Weights of a small mixture-of-experts language model, trained from scratch on English Wikipedia.
Size: 8 layers, width 160, vocabulary 1075, 17.1M parameters.
Experts: 64 experts in each of 6 layers, 128 quick GELU neurons an expert, 4 picks a token.
Below are experts of layer 5 (counted from 0) of a mixture-of-experts language model. Rows are named router (the router's row for the expert), down (a neuron's output weights, with its number) and show model dimensions 120-159. Each number is 128 + 24 x the weight over its row's rms, rounded and kept within 0 to 255. Numbers have three digits each.
After each expert's rows: a language model's description of what the expert responds to. This comes from a sample of Wikipedia text that the model never trained on.

# expert 61
router:178115106162155148096081171077152120149151152076119130130129100130119130133105118131128114122108139138120103151141167109
down0:169126176091091182137096155142129128145136112118137160164104150122100102101087164134107116152103156085158144161117130132
down1:126173137131108088131120122117121071146144123126088122103105122113111124135124100138081116092150113131118099142101126151
down2:141115152113121143090119177139091099085157138146156111158160141130150148113095148084136111109110154142130111109129167157
down3:132088126125140108120132118129126099137122094147157149119135152165142137141177121168124113092149173129130146109105143149
down4:137144119114096127106131121126148103137156189153119135161089144109142102141137133127114167145118138102154133142177119130
down5:133152155157136160127100144115120106116159116105130163167116135154133159169152175153165108137077156092114138104129078133
down6:149103149136150106140166125137133104118110164114102139093137151096116156141102135128146147117133100124108126107137094107
down7:139132174148126125115129148100122109157120130138148116149122116124143111120153101128110148103136099122128131116142116102
The ic piece. Mostly the piece ic or ac inside words, such as ESPNcr-ic-info, McCorm-ic-k, Hispan-ic, Pharm-ac-y, plus the word that and blank table cells.

# expert 44
router:134167099112090093153108133130138115125145161152168135154094086126117144134136087123120081126112151139168158100131120129
down0:122185115133077138116096117110140157118116097106132114142170106144121100144125112122111135114113158143104078175164137117
down1:114061133108150079134133129115115144109071137123109127102116142125099102125134124144099128156091086104115121128157098152
down2:184089161120099087079168128126136173138124127112114158116115105122132174132098112093093107119116156152151157141119103114
down3:112136147136122125115172141140128131117126119130110139139150122087108124123123142142154133164116135166132152077131112171
down4:132106116109084092125121090078158106137142115156135099127156098140137093142123111121133149124130149161138092160147172138
down5:117105143137063169126146176123113162148112168121104145153183135121139158073135120180125103146137089112176140145145139158
down6:179126141107117129117133130115175148120144134131111123142126135106133139121149156101104133106157174127129140104141119147
down7:123109128127138118140157156111127136120144180107112118107123117171113157113133154117083118163143118153136106129103095108
Infobox field colons. Colons after field labels in infobox-style lists, like Website:, Parent:, Established:, plus pieces of labels such as Directed by.

# expert 57
router:123108148147136102166113112083099115124146116090078112136128123135109117187133125117132089131107130076089093135166162134
down0:124119105153109117094131121142098125143106144109144071122102130121185088125109120161129139113148114096126082139111132116
down1:098146177127082146075152138169143158124136126126144113084115131098172121072129124128176127169162143168141150126089110115
down2:155132108168182133129114151079131106133125096140141090130111091177114088119110127078088166134149137142110124142087161153
down3:108107114117130084155095080095190150102120121128203097127097133113120100098109110085128135099131084099143096134141110130
down4:119114142178113118106096177131121123109171082148156133145132135106141094087149103133128120106167083135089140131155091164
down5:144113164132147134150154122163102108122138102095113124118137138130095119119112155139108141158151120143110108166154112134
down6:121153132133172168117162149168128086106113130140156099120149095155139159121142124128134148109114135137138152134131097151
down7:147164105104177142146138140103121131136106098150114101167135113115145162109120152088149129160126087130172165126110108101
Word-final pieces before space. Final word pieces ending in a space, plus Roman numeral I, closing names and words, as Mascol-o, Hongqia-o, X-I-II, h-a.

# expert 19
router:110098144158167139154116164157135164138143105112115138124144114150169156137116130095100156134130096124139160084164107134
down0:132082093114135088125163119105098121109136096083149173172128131124115145125125124109168120107133137119167105103147101092
down1:139142111122156185104060144136108137103122126112110169151122100132126159148144153122131158110132136138111138191120139137
down2:142087109155122152132123124152104104155120119137118132151161131135133115099150110163097110128092131119158139159135134119
down3:119127142161130148144119105151156151133155070145093121100125118152148118137151140157135120164135131115176135065121110121
down4:162135125120134152131125098163107131157151100138153110107109107121148163128096122155147150128065139187134145127135136093
down5:100119112103138116136092159117165137172117115144162138174149133139136107187108119116147151120106060116139137144106131137
down6:108099125130122080117135136109170123131133136142136125141105073125120142134104109097124077134169131114125100095156151039
down7:144111144141095109102145138140161140133135061112124174145126161143104113156108128144139136158129128110128119125135132150
Pieces after d/D. Word pieces right after d or D, mainly ad, as in D-ad-zīte, Or-ad-ea, ac-ad-emic, D-ad-dy, plus ill, ild, ind.

# expert 21
router:117119144128143136140151101150099129159094143083096166163148138111135127092102149117136122089080105105141166160118113113
down0:094129132116102142091128144122163117122112123123084139126133107117081156136132108117122124136106120100158100117082076128
down1:095136113132169096133124144112149129111111146143119159149101118125090125131125126124115076125111125124156138132134096135
down2:145129176142145113103132105095098123124099110110149135103114151089120158134102129103088096107179119126161099076121150111
down3:128118078107140170134137151160148112174088117131116124122091113146130103119143129106140166131197115131120161100123137119
down4:119127126105109102134098119131145133093095108112152099117116109115096120192132142135123177154147133121141117113139072122
down5:104158089127118107142170158101081140132163142131074144157158126146109116120131124133102159100128170154110129150166137094
down6:122131118114115120113087161131156090128147109109124096093189106140128148121105134115105127120110116105122170164133115179
down7:151140128125107114083125125164124104124075145141102134161124131132127089114115148129140130080136106080104122137136165098
ri and v pieces. Word pieces ri, v, wh, di, tr inside words, as in ar-ri-ve, bar-ri-er, Pat-ri-arch, Con-v-enor, av-erage.

# expert 53
router:132134151159169092133136108129053113102134124090082130130100151108136102149173098126129137098128144117127110164138144156
down0:144132128163124099151115113130133125174142090150132163121120113168141169114100152135140111150173114140124093116135172100
down1:133096118153186128129128126135138114125103149138161109140109111100094140093141148125095148119135111116132155126158155167
down2:120124104139136129144094115099102137136158063152137114097112111144116111159099110132130147157163130135082107142073107121
down3:118107181124146142099090165169146124120135125106130136124119099150131138122106151151116109112117121132141102126131119188
down4:114121143098109161134096114130151178129097118130133155127096147166122094098142093114094093088152133135141144122127163144
down5:135102146155166162158104128108126139111120128081134121141156148130117127177122152148160157113156141125165163158154138141
down6:134186155122111123191098156172134143164136160115135105135148114120146137130122134087125110151164121152147139143152116085
down7:133133114141140096089110122144127153119142143133150156134154130117112124152162118122115103138099095128088104164110115092
Word-final noun endings. Last piece of a word ending in a space, often person nouns or names, such as zoologist, sportswoman, Alice, audience, and he/she.

# expert 24
router:142119168152140113102152126071162120105089187150127090119136107127147153140105138110197188138146092128104112120163119125
down0:126137120086120132136151120137111085128119106121142113118195088115117114124136117142125107122154178132069140135111114140
down1:146142146126138085151139152154105114151099109062136140146139204170118123134122168097102124129193112169142139177149123162
down2:092126101136156142129146139133114170133172086115152136137146135112132106149143139090138100107115166155128135105126115135
down3:120135100124094183201150103155130136146105134143133136122133107108115152100127175122169088122153109105126148124131122106
down4:136143112173140133128132090112117106102138153109130144137134111164126100111145092181116130101142128075133143159132104197
down5:107191108123105119097119150115115090100145061140189102113167111181115142130132178131157168152142125123136126139111134133
down6:140140106110156102146148116191129147136101141114110062112094121139121121149139165150131144144112111104099128116153139120
down7:136111119139150123163149178115121146100161099129129166119097113136161165098099109107123116089136115149138132105139152114
Clause boundaries and connectives. Commas and clause-linking words like which, who, but, when, and after years or phrases, before a new subject.

# expert 23
router:149129102106130152136117120114117161126124101146098136138110159127156135112099180069124129147160163149138127110136144091
down0:100143107159139164114115141138209161123091145177105125092115144104165119120142110115136122151134091143139134137142130182
down1:157135120118109145126145126147090111132106154131132126089144120120122093150158164119112128103115130126134138112130147094
down2:166109138099126081099160104147128125143136144111115120149153142141119133113128139142145155135131137099134108083187186116
down3:052150120104114144124129105094116120113152090112113158159066127128119145152138133107104120117139133119122132107128134120
down4:114110101038150164110077099130144143074140132138141108139139138136114125141107116136158070164178112149111138105114147122
down5:128131149094184154145090126138099144141097121133117125121138109110157153111090161112124122083143124149126149155162169123
down6:105154106115123099135119102139136138114109115159105149139137123137124123134138138136097185121147150105146105140115116160
down7:159127099075131145121139155104108132133149104112110183167149116117130133121102154116092163131127111148099114137139106107
Mid-word vowel pieces. Short vowel-bearing pieces after h, sh, w or a capital, as in washroom, skydiving, Hindi, gained, Angeles, and capital A.

# expert 41
router:131163091126140147169163133134115144099090139118128192095162116099115159147140111113122115108139143153135131072127153098
down0:121149122119141156119129149140074119130131147140150148132135122132139116140164114141108120173148165100129141034133144140
down1:152143136142081144145149156124136094181118146121124135146129170085139154110156170100099127161154141142118132117151132178
down2:096178143093099158144166162082147081143134110146125120114127107148156104132154136162123154105153121142133121109089107134
down3:137115102081095122163101093136123137130143130131129094127149129130106138141122147116115142067099160138148082131099116136
down4:136096122130149111144147170119142091122158173115099109115129111113122128177123137121157093118133118177131128132139116115
down5:097147148095103130138163128148105121155135170126089137100176129131108217119130141096117104130107114107104142094127155079
down6:080155143132138142146126110121145146140162139155147129141166133085175122153087100119160123119059124106150109111139043114
down7:167152118146137154121172121125110178081082104164121165100111095129097128108143126135124129106155128088095137149107147135
Past-tense verb endings. Verb inflection endings like -ed, -ated, -ing completing a verb before its object or preposition, as in presented, played, expanded, serving.

# expert 17
router:095142121095133094090143117154142119134150166088141130089121132099171113094082121120160089127105110105135134100090110120
down0:125143092125145137170136143159103150134174058187133147076121129134098134154076139101129146148153159120136119113122138108
down1:161177093133114104058148163149142127132106125105141127176152120139132095152126127120106152133127108126113096131148149129
down2:139134064133092130146125108146101159135110117090140174106137092119143088097135124158122128183102150097175126138128177134
down3:129169138132108134148084123151149113120147141144130088125151120129121123162137140123114064138109132166143152105111093105
down4:119153163084139147145132163112135117134125118139081110097149138093118143142150106100069141148114154136136104117171121130
down5:174089130134134102137141148148121135158155142102159129126175157184107169107114117108117176139080145096139116163151136131
down6:137169137131145084140089132117165119119094165120149115155121170125131118148146129154116125139163120122134113114084089149
down7:097135129035104133121131129113126150116123162124166135141116131100110165156163128130069136111130099129065131118110133097
W/ow word pieces. Pieces containing w, mostly ow or initial W, as in towards, Endowment, War, Women, Ellsworth, plus auxiliaries had, has, would.

# expert 29
router:139121166149161092128173116131102148109127166126131089124111158078118089133135110122173139103135139105121106146134145111
down0:101128155164153131092125106102135155115106107139115166166134109139171094136131128089136115123109122108152134148102130157
down1:107152144118122123160114136082119131134121110138150133134110132111142111143136110126146098092121149124114131114180131127
down2:162093143150123098101120103135088109133125116104127111050105171120147120098132145108154146137149122107126140120126137119
down3:109148133098101112102073132111131168104127092111157124136136161120082095099116168097092130129088129092117120135086134130
down4:118111138169160166126105087092147138150130135135110082084132127120125110128103100170124098126143106106139150157130162124
down5:158102173148109150117145136163180099157154143096105140145134135102111099128109087153131132123079126136131098130151067182
down6:141109149128114145084141149095120116130145129132163111134111123193094158110145125083137119120117093127134108114131168079
down7:118106128149122119161109107141149120146114135119156115161175194130151126152119134072142119199124167107127116125131083131
Word-final plural endings, brackets. Word endings and closing punctuation followed by a space, such as plural -s, -es, -ations, closing ), ); and heading ==.

# expert 0
router:093146126145128135129140167178147128104154095113158157146074103144098125145121164159127132124093122142101081128113125131
down0:093133176128094105106111168123138118113136128112120120163132146093148131102139127094160118113147094145097122091142144143
down1:090164130163090169148111137176105122096121093165087133151125111129113165147094149127168118125138140167139104124112139172
down2:121130154149084155135110130138131129162177147116141133157184098161170165165121113113127159123162155120127093112113130212
down3:138142128113115180122112182108107099140107123145160114103167064120132201110136096123098131119153141140094127158122127067
down4:147149147113094143130150065142140119145154103136106121086158144124125107167114138074117090137148133123104111142107124112
down5:106115069095115139136179151124143149120075123080116137149129153139098135109155167150132147200120138099156161135126121123
down6:123155120161059117104147119159095145119118129103150103152160103126139175127138118133138095101139159117130163113129058094
down7:129148143126148198135136170111141131150158164127095148132193142107121143094117101179130087130133147150154176101146185115
Early word-stem pieces. Word pieces right after a word's first letter or two, such as en in centimeters, ath in Catholic, amil, opul.

# expert 32
router:133122086107145164109157104059134116139163089135142118146132168114124112139139116147100128136134104161138119135155117086
down0:128137151117104133154122122164141111094091114160110130210124145088141164104163121145119120106159142128098124130087169112
down1:147132117128144122133102167116127182131179128098154098156126106106140098143083154130136156148093132163133128116126150120
down2:102144098105132157098111175139084129161107142161118131057157114078155107134112115126116101117135121146126100165133184101
down3:152104098114131108074133112101074142128142130123130149121143159123169064132091163104110103135123147132155097084131168104
down4:158135105145130110130167118130100121166120127140140126164099150154156128121125140140158170164139108085110128129173190119
down5:123108133124122157132113153134135111132141102108123120101154199119163126114113113138144121161156126106108156110156125162
down6:144138106113137175144135147160151143133103090094181114137120078115069114103134171136102122150122158124154119120133132098
down7:139128133152125160123111123118134093163106109086148165121159107110130149166115091114120141071102124146131127147131123116
St, b, el pieces. Mid-word pieces such as st, b, ab, el, th, as in outstanding, bacterium, contestants, posterior, combating.

# expert 60
router:123106166083150141130124115116150135152115113172065141124114130142132105142070155155104109131164106159142143113106160165
down0:145123097115144132106128145126120115107129163090154117091152124158123151081159139122145142163116127115099161164156103133
down1:101134144145138118150114151154119095120145130090152139158093085154124113130106122110146147103164127133104116093127072124
down2:125146114145131121125091146082126094116119151149120106115175097096117138190135128085097186144105102111143095078137160112
down3:189154183138153122115122148172124123137125154148156100157091138108152120141157140126152119126118106091144142140170085115
down4:109111133135136177112123111173129130120098128123084150118154111108168146136172113136114089078150135150144132138134188135
down5:108161129136128118125201131122136138137139104100153111149154149124120108135129106173141157122112119167114135129148115138
down6:094123158133145147129125127125161122150088161130171154151159121132128119095133108112128117071159134089093163121113085163
down7:131133145133140142116117107092118157127134081135133132173112107133163135165092117094090151103122105131156170111105127127
Year digits and ap-. Leading digits of years like 201, 199, 196 in dates and ranges after dashes, plus word-initial ap as in approach, apartment.

# expert 31
router:095172176107137166176109113164126140144130125144134095139147166146125101129117117106121138133108109110130117099145087178
down0:114148111139112153101121102105144144110145137153132146092124084149160117155137097103177131102104116125132101163122119150
down1:179116158167079152158132144115079123169110167117142164115136120172064121118143142114118114131122115085138119095134154121
down2:143152122155141133148156173077151133152137091132176142131125095137100144140116156128165134127104108103136101120100112131
down3:103092111137179165125133131150150156128071112097164126184099101135135084114147147119097113069125157119132163099152146184
down4:138081120127152102122145101149146140088139142111100190101124189147103134139153138100165122149158167127136091162103090098
down5:121118118115154128145124118171134117122102181157106141111104092109127103125122097124113177155108129136166101157161140096
down6:133086146112129117097100120108134121120145114132155169126109091133104104096158124109124131123108078103109145129105164125
down7:131133115147174130148134115102124119115141110109172180054134121144121076127149137131097123143158077136133159122104163150
Auxiliaries and adverb endings. Auxiliary verbs and adverbs before a verb or participle, like was, is, been, also, not, and -ly endings as in easily, widely.

# expert 39
router:104132076139101150129151107140156135163155129116146095092151158114098104111120154132113139105133125139124156101159132161
down0:065071113153145105166167126104153167124117145132150152137091111154123105137144131146159135118113110162181146109199063169
down1:128122106108130113084138144153062146115160101122126141138105105115109104144101145109144115096142100146157116119098127126
down2:124120126101150135130149116131095144114150087154156130132110123151157155146133156099140091141155114135122128128165139161
down3:141123167160098153169111130159108143112138148068162140103135132128118125115117142129106116105100083109118144175134105146
down4:117128141147131141128130115093148151099137144114130129146128132144099181124139155150153112122138157162092110135157133094
down5:138124163116161116077104191131111118119111137147121153121107114111147132130166095100145140104119122067130113166135116139
down6:148163214139126137138086148129155090136116097111083114134149088103132150130163094128105136134109105114167132124144105149
down7:114111152161156160136117141173127111166146086105123117118144072123161093124099106130099135121169145116106129160081137168
ex/et and accented bytes. Pieces ex and et inside words plus accented or non-Latin bytes, as in M-ex-ico, ex-ceeding, kilom-et-ers, Vorá-č-ová.

# expert 48
router:099125089137099135095149115117104140141154117138130096133113135133148136098138143120128116098153149162085119068169122110
down0:117127119134113136111121135122120149198137098122116167142147163126178135144149128089124121107119103122101115122136106124
down1:123147123124118126128108107195106120135116125124101117095111163139137099108149164089152092178113109148110113201133127142
down2:129133144188136164157129120139136145096111153072093131123146110117175111138148156121116175100155114084135142133104144120
down3:126113144146162117124166148134135156115115131115149130125156141173091107149105115090126124158109131120126118122146152157
down4:136135089146145133127070119111149137139110115164161091115116121119109104122135119136126143134191153084131117129094137133
down5:114104051091135187140120127139125158153111109119153125087129149146130125148138105130126103101108136126163164100165172099
down6:129152120134143099126147127108149115134150118096128126125155157153134121164111103111139112178097044117104110152129140108
down7:093127162114101135100136126122116175101150124139123141108128158124107114118112161135118174093117154089103142105153120122
Word-final vowel endings. Final vowels and endings of foreign names and words, often before commas or line breaks, such as e in Brăzești, Kane, an.

# expert 38
router:103117124128125127103157128099127117138123136103151144079150101150153129116173151096160123108196126158111091081162083133
down0:160131114127141161140104115082153101123166134119095146136146130174131162106127130132123139118135099066115160147138135135
down1:156127113128091121145141121059115121120120163106168137108143135109136119131125139117142160119144081101121092126157143175
down2:163120079146121170148096159135147097153149123099153167114130106128167111107113122125122112116139118102168133090050134124
down3:150139148136138160157096166122100074153180119131128176140177132138154141109115145158148155114089147110107113092129115150
down4:170136098124151162141150134122118114146117171129141140157140063119118110147137131151144117133126114154144149175146160126
down5:119138088123106149134140175099120097124171138133113097097145118168125150127102158136091114168132124134093114131127140119
down6:133180120112138154122107121119166152136109101129128148120137120086162117146210114138128161119102100155133138152182130136
down7:141107148144136127138114113129137137134146113118118092140139118120136156180112070132116151124118094106147136159114105142
Word-final endings. Last piece of a word just before punctuation, such as remaining, killed, large, yards, scene, established.

# expert 3
router:180146124146081168107147184124140101109143126108135121122104157148100148178157123160108105110113152154092117113137107123
down0:118158113137100137144140102142139142146113084148118134115088166120097142130139134096125149131123102126109115106155108149
down1:179115130152188104080124123122084133109142124096090141168144111120151134101127131071095153096117129154132124131130115105
down2:169127111118129120091091150120100160138115149126110135103150117120134123155116181123160108120187121151145095133112148153
down3:109140093134138171120114123149091201135125125136108134148129113132136116077146146127128133144137116104151138142127121149
down4:156075072152128149100149128110095166116129137147108121121160119117151131147126161105125148135133102127123133086138111132
down5:127062147122114133104118112137132105103095150125083109099139077129119125101081115093098128108112142101125084127086099132
down6:082132159106122133130122035132149175158088116093139128114146147125108157137155135104129129126097115124111123136123117114
down7:121106154130118139104145126154106104127127121128074152138135099161182132135101120147152117154107143102130127145164135107
Word-medial pieces after capitals. Short mid-word pieces right after a capital letter or abbreviation start, as in E-ur-ope, E-ver-est, E-ut-ropia, Rep-ubl-ic.

# expert 25
router:120119123117166117178107127150125150122139102100147112097125118151165116143124128133089086167114159154169127160132105171
down0:150136145123137119157150091144136111156123072125125182094142146116119152112131133148175104147099120081174127125140122097
down1:188124133147097145105120113081094110128146103144137123124156141115152118135110075131075130112158143141118150124137062103
down2:123061151139169129119094108086116128082117150147078141146130139147169132111114135137174112138152118144161161096134212150
down3:154147109116097145141084149165137130151136130121140182121103127142152134131136100128132097123121127130115110129139152138
down4:143123155174128163116104125148125148166121077134121082111166129122129140125108130118170127119032160091171131127085116144
down5:125165061159139184142155115095137140108104144141109160130112129175147116177153120105124159132136114139132089121132113104
down6:158151073126093083116127135093151150153130119177137144167151128144147139139116106106121081130120158101120154169146125161
down7:149122136100120140112132135158113148095163109131164142162143094161098123113102184120150149120099152157134127122139155138
Spaces, the, hyphens. Blank cells in wiki tables, the word the or a after prepositions, and hyphens in dates or compounds like 2006-04 and do-over.

# expert 13
router:113107112114134087085104060138153115127096100121136145137116165150120126153130131073089125132102159111166079154154137122
down0:096133078122140089126136116100135078147082119124148130138071136109156085127119154143139105111115115129113116137152115141
down1:135124110111109130125105113117090188101111134149128219144143081177118120122121138138124107097144130112154088129169120095
down2:123150132160135129159159098156097104153110132134132084173135125098127150126181131104107088128078118105145184114155094100
down3:143146068151099159124117162115150145069167121114160120176151108092138121153172100157149103142152115134182111079156104141
down4:208115091111150140151186129083145117101111143126108138129110108152108165137149115114147160094117112113131115118150115110
down5:121117138113147145100151097154087140113136107145141122139171131148097103119126117127147103106151142116071117161151167127
down6:130134158158121156136103126142103125136171108120148120127170150153098116120107125138106120143122156125129122141113140145
down7:152118115173118126108157101173134149144147130104091115130161088128107131115111114110141124156180127121142113108102115162
Mid-word pieces, civic words. Middle pieces of words, often in politics and geography, such as ri-ot-s, re-sid-ence, Coun-ty, re-por-ted, flo-od-ing, Au-stral.

# expert 40
router:095128104170134158112140160122166149157117130124091131120120132156092155141093115158135142148147123164130128165151153143
down0:144127093120110109147109114170152120143101143175131108125128100142131085154117140154137120122164132118143168118153132127
down1:143125161136141150096151197114159106124146114129114149182149080194128163113094136138122173153146125135092126150101149131
down2:126126129078135124131135131198093138138117088123109101116111095125150145140146104159169121150155136140130174157133144109
down3:134089135113105094153124125157168128125115111128134116129141097122070165156115098089138096142182139194098151118175126130
down4:091129154125121141156102119125134116111141095105142120157144132141123137105124119143130105115135151135115143100132114108
down5:184092091121077185065102116178115155119128104135124161150126123083156097137130124077112135154093121130117102131113149141
down6:094122113097117135128158112105123090137102140134143113149114126162146118130128137142106118108167097131105129153146145146
down7:099133148084122146123160139133126129113110114089104067113134123128123118148132101093185120115116125102146121163143111114
Letter i, table bars. Inner vowel pieces such as i in Tim-i-șoara and Horac-i-o, plus table separator bars and numbers in table cells.

# expert 43
router:132082102137098120189130124114109108159159109137145131125144139146131115133108136123197134092114077140095146106094118116
down0:125146125144158175093106142130127111170173117125161093130129106154156114121114168083153109147109114142130107143103091166
down1:133097080153135093142140157109125134152115098137109121128124139105162154123141107186127142082136083095129163130136132139
down2:119102129110143135132149086122118164113130121163143118135145166120136122117139163066116135120148105150126125159133095157
down3:149157110164077138100161134118133091122155134118163107119152123144136070122115124143130133089153112132101128109150139144
down4:131141140072116167104133141138144114131134144151132141127116101149127114099064116121127173149113115144102116129140113115
down5:115105101154123105139117116111119079161130100109076145121135114135102135121131132117112115098155101161150099111108112118
down6:108149182159120146140121144151092139132138096072103155127161139142107162117121119110151159148096158178133144118149125074
down7:141134114150134133098104090105137127166109124100144130138148127174134127104151141092109151176112132087127072097144136152
m and suffix starts. Letter pieces, mostly m, that begin a suffix after a stem, as in Command-m-ents, develop-m-ents, resub-m-issions, enfor-c-ed, Displac-em-ent.

# expert 12
router:149126155140117108164125130143121113114113091103131145103150112139187149133127128108174155114153145115154145165133088141
down0:121125114117096148144156131057091095134139157136166180098120125120107105162166115133132124134121141157096101118155131129
down1:155142145098126152151111154077167143113179138090132135128123151123122113131143068125125130111093122090150129128154102188
down2:130117111090124140140132134105126129099139117110133115078141127110131151105140148088128148105138119104184121134149119113
down3:097132109156134093118110103198139125162112133155118134160131113176116122136111089127116100194137151151120129122122127169
down4:163140129155118127115138087129105103161140131116136172123088167111096143122143118138097104149127107142064110105147169097
down5:185157141135107151157116122114137092127121155116110155131140151133144142112121169087125136101125097098118122182123138131
down6:129103125140135122154114155133165152101181131121105137135122111123106181137146105085108111130122137099147079145172112096
down7:116178116147126140118137169053159145144191126125100085136088107107135132117152142099090129118136150107130119146144105086
Function words after verbs. Prepositions, articles and auxiliaries following a verb or noun in running prose, such as from, the, in, was, for.

# expert 20
router:164134095117104129116108132139127107139105121107126141145142099134092110164121102134137149154123123113113147150137130121
down0:106106116119124119118168147096153132112085157131144145188090127109119123171097145082101132148169142138159109117141129160
down1:127121096172095139123099128168135153124124102104133166149114144118099117127119129140103136106102112101110127153139106147
down2:110153121137127115135189134112165151130090136137126172079121125128118130117143128083107104102098142134091144142149099167
down3:097119158131117126137145107170150140139071072107126176125139131107160129106078140103131135144123088142124173132113158117
down4:111118121123117130178146117119145124162175155115075103115134175143106111106084128056156139075118128138141138109120115092
down5:125141142122132176083142145136145094143091153133135137155106101092133107169104125099122176151173152140147168130094089130
down6:145119137168180120129112095167163103113140118132103126142147120116096160170106140139117148132163142103151123129151164132
down7:131152136125096111104151103100105111129144112171147150180158125126126140114093123142094105106155108131126135144141127138
Letter d pieces. Word-piece d or D, often starting a new piece inside a word, like Latter-day, Airdrie, download, plus separators such as semicolons and slashes.

# expert 16
router:152136106072149115125104147133139142132157120127120098160096142102102130116127103131149091146100141132113117087122140092
down0:124103109142161098118145164124145109100106105167100130144140132170145105115145091139136140103129139119150110119115122108
down1:118143086102112140137103146113130122110104122124146121085108158188093105143099127096099126099112119103122138133114103117
down2:112110141154115180068124117115154153147070103129146131104116116137134094149147116185153125119096112141106108144114171146
down3:112096125111091106168090070198100141111125134111112136153125075126131141116099105157174094134137167129117167123122093125
down4:118154164141086147132113111127127120163145109135145103133104084131114130124114135082099106111120112152160128108078138097
down5:105131150117136124123095122118148116095140116103167173127151112118151155156116169100146112148104144107190175158098134157
down6:158123150134133119150122143110162079118150116103138129148141183156143146125146130126084120139123119119164110095114135125
down7:145131140140118119089099166105114158101125115088146165123150168106133109112151124147114107153147166125182130142117193159
Mid-word name pieces. Middle or final pieces of proper names and other words, often in tables or coordinates, such as Wol-st-enholme, Newf-ound-land, Len-g-th.

# expert 55
router:124104151176136140152138088125097101131098137094154176126121094081152115138148123113105158108119153121144143135093136141
down0:093135076147111121152097146141140164105148107113108130139131154154142112143117154134117135088154135128184139127081155170
down1:108131133096149132138106116100122083106109093166127127158134114142090089158071079120148134130163141145137130103128089178
down2:127123145104129144176096115125150168134112115113128151129101085166151139173183135162112133178137117111113143116156128104
down3:134115124104157122148136127081122106100170084116139115107129138150084145105144104100153122145116131119160147162116095128
down4:172132119129175113102107167111116174117136155124108106137089118139116130107107097080129157141155096112096127172108138111
down5:113121118127155139095143108135153125113101142088103109119110165128087195163145191130131173116109118127130109185137132118
down6:120160163112149133135102141097147125168101145138131143098124140124142159073163120141136122079146149140130149119127121139
down7:127112153155103084175158110136133130131132125123157124110159088122160140104080128154154088107103147135161160119128098132
Word-final suffixes. Final pieces closing a word, such as -ation, -ment, -ical, -ing, often in table headers like Turn-out, Sour-ce, Categ-ory.

# expert 26
router:062134174131110140103129101157126141156157118127166122149156154107134098153172101116118115128158152123120152157116130159
down0:129187108107146082132131147107137145103133128131096102169106141099132110131126102127086133132096141126125094112179187131
down1:114134113177140110140124130148146136121159144139139116130107085147171122113140129136147141108138104121149182138109119140
down2:127127157151134145120150108064100129134153156124103130115105122145115114121134152132118144106148095129101103096161186118
down3:129189135120107129106154157082126111156123163109121128163190152088142108127081133129133120119109158103121121111133152130
down4:116157137146092139113116173152156110144106126151139118160112129085131157145140123108134134114111126129137136120145101108
down5:155086155153130112119142139141116076097106074146128126142108114102119128157116161130138150132151149093125116173122139159
down6:132145154118123149151118131122163102168085156119158138165101121131094119156120144140130112197124126136114119139134190164
down7:086081125148138131131113136159139127152145150091080161130113133149114170156120132140150160133134127121134141120077119078
Institution name pieces. Middle pieces of words in institutional names, like teacher, school, Massachusetts, plus whole words University, National, World before "of".

# expert 7
router:159114143120078127084124095115148138102102199138111063113135135149124181118110129100134122136147115092107105140160121134
down0:134090135088116160167096103148123119154123154133107138140132130113120148152109107103086127112107123140113127142123129090
down1:099158156112110125141084161120177120116112165147126096067150125182119095138120160132096114146141110136113136132135104106
down2:149129073151114123079116127098108101140144078134121107152125145136148160144137130143123112105136109132115166156163122104
down3:181103141141094164144117153130140135116085102136125150126118118133139123125101158136162125146124150113120087115098129119
down4:132095121159142159141113110099135121101116120178130149174128119150148134115123109140120139144107136155157130113135176147
down5:123114156111098104122152153133121135126095121144144078157113141154104110111140127115137147096172111119135129151123120164
down6:188092124120138109116131139156125138127144157082153082123137149114123090131103105111108189118119110152108140158146097118
down7:103164122119175120067116144111125119174146123136096110110147119159112089131116143111142129144138151135130143150084109141
Clause-joining commas, conjunctions. Commas, semicolons and joiners like and, which, but, when, especially the comma between a place and its region, as in Clarksville, Tennessee.

# expert 34
router:160159167136125122120121115159156156081109144145100128089146129102120121095086164127138171105118150104139100145137161108
down0:214132135111111122099169158118107160122134122159109125157128135167099124138164086164110061190100093146185165133125147122
down1:118149109135132104135116128105068107156153138117172119127117143095136142130170116165085114190116084132104115118126093118
down2:108180164124127130124116139138149088143157145132107081130121091135140102193121096118097141135154125095093147084124130143
down3:120089096129144110158100128093122108133152148138174135160126128112142146155107168094138186113135140122102077131157155089
down4:128135125155118077177179099111154132144182150134134141151145153133128143123146087155130134105125118094168121113133142085
down5:082121135172130125122091158160135104100126114142136152143139133130092143146102114051106135109115136087117110116131151132
down6:150138147149147139162072107136139154086121150118125134151127146134151158165162136148125122135088104133140140141100079101
down7:120112151176101161101120124159137115138159120173119105111154134151131117107096142143176128163145158123124110157129112171
Quotes and sentence breaks. Opening quotation marks and sentence-ending periods before a new sentence, plus pieces of words like album, star, world.